config = dict(
    router_z_loss=0.001,
    max_seq_len=256,
    train_tokens=538400000,
)
Below are experts of layer 3 (counted from 0) of a mixture-of-experts language model. Rows are named router (the router's row for the expert) and show model dimensions 0-255. Each number is 128 + 24 x the weight over its row's rms, rounded and kept within 0 to 255. Numbers have three digits each.
After each expert's rows: a language model's description of what the expert responds to. This comes from a sample of Wikipedia text that the model never trained on.

# expert 1
router:101112157097102158146161148111097103114151099156156106151103162105100151160104103106140094149148155108159108149104125097113117146101141105166110156093098156152096157152096103144131151113105099154153108110113111097110147144102151163145104154109146105102110154096098106107152159100154108108146158141112119101122105099109097114152089146142107164105107111136150110144144140112149144132152102153169143156151156153145116155142135155152144094145115102143166154148115105146162098151095107097150141101113115158111141111111115147100107115089153139151116107113093154163105147141105086159151157162103101092088152155155157155103157112111159094153153153150099158154106148110102147115105143156135142152103113098139113108129160147101159116144166155091096152151128105118097129152097146
Copula verbs and ", and was" after a subject in historical prose, plus "land" pieces, as in was, were, landmark, landed.

# expert 44
router:103100130098109155129122138089149112091124128128133109154101126092110164133096130123140125154143132139125104158109152109128128129088142113186118155130103147153099144132103109146089145144083091179140107090131129111085145134106161131158103155081135128134109107110109123125165163115120093127158186153112129129123124111141106130127102138112099129089107116176136125175169113084142141130129107138121159163125151173163074120136118122130110115113102076153133176166107122142128131144103126092103137130102133172135159105103095149094109109120129155140127108109136135130124174143075128130185154128147132130135137124140128131115130122130160129174133154160113135115138134082138154179129173147106137132126101127159132093150139153129137082155151155084065164136099102083110142165125119
Forms of be and have, plus adverbs after the subject: was, is, were, had, also, to be, and the -ly in Previously.

# expert 49
router:103105132116112131138147126139084121080134118148149117139129152108103166162095141100144110151139147088171099122085107079102098122107124100150114151122136168114077119169075127158077168087113104134156133138127122136141127129126128170127118165126141094114098171097080137107147171132158109104166174102133121119110134123098123127117106164141111174115112134146164129134124129118110129138144095115149120166131144147112113114149128147118143107123101132145159207133121104145117112181125089105177133102101112128115163128133110135076108135114135127133149140125132140163095131158123116139148153148128080117113141121121205127147124147115148121129159123129109153142099153121118131156092188117140155130099151107142114146129160133078131109115196122120144144133122109088096132150126154
LaTeX symbols like \, _, $, frac{, and word beginnings in math or technical prose, such as pro-of, fin-ite.

# expert 55
router:094107165113131181135151134139105147087160101146119105119118151117091173152108121137136081112127159134123120134065138113124141128125142095150125134126103171130075164124127117152111167089114078135164114153128105095111102129127142114132132123109134127121125159100130076108156177111172115108155133127123095115106110098091122117136119152127102139128123100113163142175145105113123145112157128127155121134172153121177078144131142147117147142137090124157126146170088092136173091164128109141118171130085113150129129125128142150101144104096165152160114110111111135145113152113136088146149140126116122087115156166138125157133166141097159113164159127136083147122131167095132128120095143142123148128096097092157076100111160139137170130141125144099116182163133085127106155134106128
Lone consonant pieces inside names and technical words, mostly t, ch, b, c, such as Mix-t-ape, Radio-ch-romic.

# expert 42
router:131115152100087152138129149099098132115145110120132134135119163113101131139095136129132114195140142088151113138109136129154110128119141115144112152093125158132090127137109135132117133130128140131139145107133110118133149150102156130160109131130135099127132120118135108087160152137143097082120148144109120117146109117125116116130128160131117148124111125126165092166153134113130171174120085142143170185211157149177118131167162148133115106161076108159137102171117082130112135142121138107166154104117118129116122113106132152116103127100123178125128129124121143156096165160115066132128140167122102056117143107178159111089129138144130093135150172128113159120098131091129147132105126148142131137075084136105110121134129125117125079158141147102053134130089116105145178153096134
Past participles and main verbs after "was", "were" or a subject, as in "was played", "was held", "served", "released", "built".

# expert 17
router:103107159098101153151164148100096106111147096156152103154112167101103155156098107108151091144147158112163106148109132099110110146102143109166112147096097155152092154151097105148137151114107097153149104111114111103116149147100153160146108151108142100105114151099098107102152160099155105110150158144114118099118113098113098114156094148144111162101111111142150108146150144111150148128153105146169150158153157147140111157147136156149142093144113108139172151151116111148158108153097103094152146104107115159110144115112106147102107114089158143153115105117093154162105148144104079154146154160108104096093152150156150152106158101114163096157152156152103156151102151114115152115112148159130149145108112098142113110134164151112162114143172158099102158148128109119094127152101145
Pipes, commas and semicolons in tables and lists, and odd splits in proper names and codes, such as FC, "a S", SS27, | in sports results.

# expert 19
router:104110158093097161148165149101093104115155100153154107142110162100099156163099104102152093147152158105167106145104127095122117152096138105173114144093100150146089159150097099148132156115110092148153110116117107106118143148103157160144108150109145102098105158101096104106158157094153105110149162139107114100122113101120091111158092145144110162111113111143143103144141141108138137133154104148169144155149150147146115157146129160152143098145112106147158156152119105141156102154099108100151151107111118158107140114112110148112104117088152141146109102121092151163115144151111087159143152165099101090093154154152155147108158100108158102155154161148104160154111153112109147133109146156137147144107116089145113110127165147110158115151166156093108158141130105115099140151103147
Pipe separators and cell-initial letters or numbers in wiki tables, such as | D, | K, m |, plus line breaks ending rows.

# expert 16
router:113094140129142147173122137103127135116167126128148111140111136112107152149120100081166099143128145080125135168090152119096099151114138127155099136086086130127130211155141104157123159122106109141143113121093113135085156151094122131124099127092136129097132132106119104125110124104149102131150125150123084098117138114125103127129136124134101126117114138136150108135153170109191167142105130204136171111129146127136115159113115150160155118130091083152119164129085124174149131132147118102119131119121133152131129134077105148130128096122140129155142138122134151132124131149079092144165119140108076092109132138145152128103148086121140140158148190141108123120120185097098158142102158174111179144096124093158128089150134129101120095136154118111132118167140114100124141139093168
Commas and the preposition to after verbs like left, returned or given, in lists and narrative, such as left to found.

# expert 11
router:099110136091114126120148171100097113133114074165165141158104128111106138125095125125122128145139123136131105122152116150107106120105151085134088145102148156133096160149109087132149160113119124142156107082093101136141133199123144166108127136102147109127120134121126130107122162116132125100139231131140106089137108135157121129141118126154149133134129123139156089132127181099107142171175118117144157164166133140115135129150172170140161107134117121127118130168100092133105135135099147109151139111145127139122125127116099134142121098097109160156110091113097146149105134166091076135137115131107136107128160139127126149119124117134167068112145204146093152132117129118089151115128137134118135142093108079142108103144156181102136134169124155114087128127141091099135124139144163
Nouns for administrative units and organizations such as County, town, District, Army, club; also infobox labels like City: and "in the family" in taxonomy.

# expert 29
router:145133153067092133128160125134079086144136111162141134148076131129088144126038148145139115129129148111120126125135126110110139139109149114133095156135142146128085117150108120140107137100125127136155144103104129108113127160148163147106091157129137116090122145113126124088120123112152140074146153146084157105129106073130118117162092152143125139130103119128181109182105158117131128165138124164156157166174128120170148128170131127125166127175092131118167147178148100132105081126108132096154162125127111146109129097108127124111115078109137152129109117099134133138094159162106092129127123147079135119126152133137141125074134087099139134129136176127112171149124138111129152108125130144105155131116077142114136109166161118141142097140152149147089151141098123094110142162130152
Sports and biography nouns such as football player, club, coach, season, Tournament, Summer Olympics, and the = marks of section headings.

# expert 8
router:102089119136124132175163166143146108089149124108170099145117126057097165151094107101153114171119143124127101128085156093103131135124109107160113140143087137122122146124117123171078127147116102123165138090142127120140154150128109131136094151119161106105114118134097113123179182130113099090154166164122133116118124126097121085138123156152109140119107120137128108139126139116138103150120134152116112155137155129147093154125111160115133112144078109150137168175135101130147085137106131125111130133104117190114117111113114166109096139110144166145099116091104155124125121128089144154145155139128094105131135137141128148142136095113137097177125189190124132118135147091137133172117207141116147157124114109108102130139151146102149126130146140112083165148111116110124187133120144
Relative and subordinating words, conjunctions and pronouns starting a clause, such as that, which, but, this, it, not.

# expert 43
router:100112129122119128150193168133105141121140126144132106134127137115090122159107106126111108126160168134152106151097132110067126124086145086140125160100127170140089171129122116131118157149097074103126129098118114111138163172078150182159140142128129100129128174081137139104128122129150110131164122114106114116123091151135092102121081133157126186124123126124146119142173132111156114143165126126130137136143148139129137131109170121145121095180110081128153122157109115137178129141113121132138147135154132174107114123123103153121106099096154118120135134099084141160148156143128118113109157185102107122135141139115137143105135086107164104178149143130057139163110109076140119128094172154117111136114110127146110122139190144104159126143150132088103120106148100106124127143124145
Inner syllables of foreign place and personal names, especially "ap" and "amp", such as Itaporanga, Saaparahu, leaping.

# expert 37
router:081103122135130133112138138127120108100146138149168129140126138112100169151097143115153121138128141099191116112115126084119139112143136106156119141096128178138103123162088107157113146131114126108157119140133121118110117142075144156137098134114139130122117169070100074113161174106158127127128166163132130115119129110116123150122066153132109188063123124131176130130132141121096186146109108128154147135127147148124093137122169166120126082115095128156176162164134095138131122154095108082154136107100077126117138114150109148121101096096127169147133113135102152152121130143090104119152183142133114107130151135174183139151150129114160153146155130147085164131099140110117113129119146130107160131122078129134113112122139141067132126120157129138142151127118111108077141128140141
Mid-word Latinate pieces in species descriptions and science text, such as dens-ely, er-ect, -idae, species, mm.

# expert 2
router:130095137127108136143154126107096094093153134148165097148127127068108149149121123064145121137128131094163120128142118136118089150102149135132120166114095135141091135156105069146099142156103105154137158116080099123120150144109145127147123166121143106101111198133118116109144110140155102067145162155134159110106079095115092103135075122124116128134115133141129114122149150123150156135141120159164139166117150165147128163122134132137162118166119109128157144128154113142157087152098096129116145134124090141131124127098124140072117120093112119142130123115048143150061123186105120153147118150115107133092140164134148168099144124119145113161150124112108170123109141138130162107132138127139150161129110120104107104175190139102134107129166131116112126158134129137112141156121142
Opening or middle pieces of personal names and proper nouns after a capital letter, e.g. Mc, Mac, Hol, Bur, B-inn, U. in U.S.

# expert 46
router:115106162110093154149160135117101116096145099162166121141089161105111157143104104105150092152134162120170108142105134091115098146101156103148108156102102159147093152143106112135136147108120087148157108113107128093117144139111147167144111174116143090104090168113094102096154156104155108095136170147118111101131103105113097102151092149144114161123106102145152104144150143117136152137177105133168142157143142162138123147161132169138153099147103112137172148138106117134147109154102103083141144115112105150116143117121110139102113130097121140150117114118082153172096133150111093157153142160102096109100147142149152157112159098102159091158139158141105154136108154120109149129106141155149148149100109090137117105154177153100151126153166143096105158161105109111100131146107135
Opening capital syllable of place and personal names, often in tables or after of, such as Portalegre, Al-, Bar-, St.

# expert 31
router:102110160103097156145167149102103104115152099156150108148108166105107148162103105109146095155142159107169104141104130095110117152105143105161112150095097154148089148149101097148135148108105094147152102111113117101117144142104149158143101148107143106098104159097093109099154163100152104109143151141113123097120106095112097113156096145139112163104106109142149103152137140113147138135143101153169150153148156151140118159144138155148150098137113109137169161144120107150160097153098109100147142102107113158116146114110108148092099121088152135154124108116092154165106145140111089164147151160103109096094155156156152159107161102112159095156153157151098155155104156119109151127102150154137146153100120096141112116130161147108157116139173148096097157148130111115094132154097153
Commas after quotes or words, thousands "000", and adjective stems before -ly or -ful, like slow, peace, wide.

# expert 0
router:100094126116118113127139158098105094066152099127144106143075162104148173123115135098172123124166167120127118142117119130162104148123160141133133158078130149133119150138136117150140121083144145144157122085119126100126131190104152138139091124104137114110099150142110151123160129124161103111148126131113100106099142143093111124127107162154090139122097089145115106150135135068119133164116099148158125123155178141165109182124152163167162105169130078132141174159124129157117100127120098113114119111129114176114160066132119165088111122125122152134101161097117148154131137118132107125113164133121092105093141145132135136126111143120135106128121133147123123163126165106103134109124146142163152171090115060139095140125120124097165115112176135111128148159117088131152098110120126
Colons and dashes after labels or years in list and infobox lines, plus degree and minute signs in coordinates, such as "Country:", "2010:", "13°".

# expert 20
router:107122147119123156166114153137104139109128080143140109135108167101121135130134082066155137156171120091134123138122147116116148164116162129136119129108144143168119159176120095105096150102103113160123121095109118150134163161126158142137063133118138093096115151090127091123141145103125109108153131133117082095088104083080136090139124130139094162096089085147127127123157110092138179151132133153127121137139150131146121163140136138138144104187069137140150136111085104187142121124149119118112125116091099129125123120097117157123126119127143142127120111059124151123145112159088119114149119133129099100120174186151130137134161115108144075135156144122138165148124134088095132183103130159126134130098141111194130127150135128109140137143125153105135150123120136123116157146132144
The function words of, and, for, or, and ampersands joining nouns in titles, names and lists, like Minister of Education and Science.

# expert 18
router:131118126098108126131187164131121128101160112172172097150103147107125134158118098099123120143176162122135085135123143087125110122105138123140106153099119192160070128141130115130128144154132112133115103074128100079104141141105130169137093140120156103125103181129088102128117116123173106075144159148092116130085094124105109072146113124158135168122126127150163091138174120119139119134126103108154114126141142176144158137176139184115149108163128086124152138140106117117141098139118097122106113139096100126111100137126087158123118130091109133144128125131064158158098143152115136154127125141105107134098135135134136176128151116149130083131148154159128174125120149147134146188132133174122158152109136118126120109150181134092137122122127131138136161134144121123132118137097144
Capitalized first syllables of personal and place names, often Indian or foreign, as in "Prajapati", "Neelakanda", "Satie", "Arxos".

# expert 23
router:109112160100098155143162150107105104111156095154149102152107168102099151159100104105151098147146157107165105147107128097114115144100144103165109151104103155147090151153097104147129148118108093150155107106109113101115151146105153163145104155108145105102114154091090104106153158101150110106150154142111113104118106098114093113151093143145112166106110108142152105151143138109145145132153105153168150159149153145144119158152140151148145094141106109139173150147124103150161096151096107092147144106105117155111135111113112141099104114090150145154118107119093147160110146145104082162150150156105108094091150153156151151102153106111163095154152158153099162149104154116110143120103142152131146151103112095146110111129167147103158113141170156089100155144127107123098127154096147
Connecting "and", commas inside numbers, and sentence starters like He, He then; also word pieces after hyphens, as in front-line, first-line.

# expert 9
router:110127137129100124123154169107139124125136127148139136129109152117128118174124140105152128177148146099128100136098147065122105139124168142169106127115092140163138137110082131140087135149074116129142137125124116058102138149091129161133113143153108120106128120128113122103130133104132109089130146156123130114134122129129128131112118152139111132086102129138162100167139143123144177139123095143134148169134159157182113155138112141149134101139107114157126130149121123168140135154141126163182153114124075160110127091091114138107103151104178135144131115114126144139113143139096101151133132229100097092104156131151132140108136089127131092125145143138136129156132158098077131109110138152094145135108097131110065118137133144128148102145125157095058145146097128090125161151069131
Past-tense verbs and their endings after a subject or to/was, in narrative prose, such as took, announced, searched, lost.

# expert 47
router:109112153110098154149166148108107108105155102157153109150105170109105150159099101105143094160148159111161110151108133098113109148098138099165106150087101152160095151145101103148130154114110097151154107117114119096111145149101146160144105159106140107100120151099101115099165163104157108111147151143119112097116109107105096114151085137143110168099107114143146103160141140118145155129155100153169155158152160155144118153146133156146155096140107113142159159147122113152158101154093108095154145107112117158109140111106113140102103128088164139151123106116095149164113145138105088163145150162108095096090154150161162154107162106114160094153151154148100155153114152119107145126110142157128150141104114101143109117125167145108159122142171155096101158152112103116096137153104147
Common verbs and adjectives in running prose, such as made, gave, told, selected, given, popular, combined, often before to, the, a.

# expert 61
router:073125132130110132125128140126130102116113100137123117127100143098121182128107134097135133119178158134148100147087117108110107172093131082129092144128076112164127147136123108175113142106144098132176104082099143124099167119108151114156100133103125125067144194113119133135140139150130121100139148132124138106126102116100100115171104124158146161135139133162178136138120117107141139135128136128133126156119151170169086132137151142183118106120113089167136123133121136173143119143107127081145113159109088198120168123113135156128125080099120113151113111082084120159115154126083117157133131145117128114132151146149128163142118109108132092180144160125128160176123131098106146127096119164141096158118111113108112165145168153106132100145147137123092133135147119145110166128108155
Mid-word pieces like et, ot, it, often after F or f, as in feet, bufotoxins, quartet, Ranjit.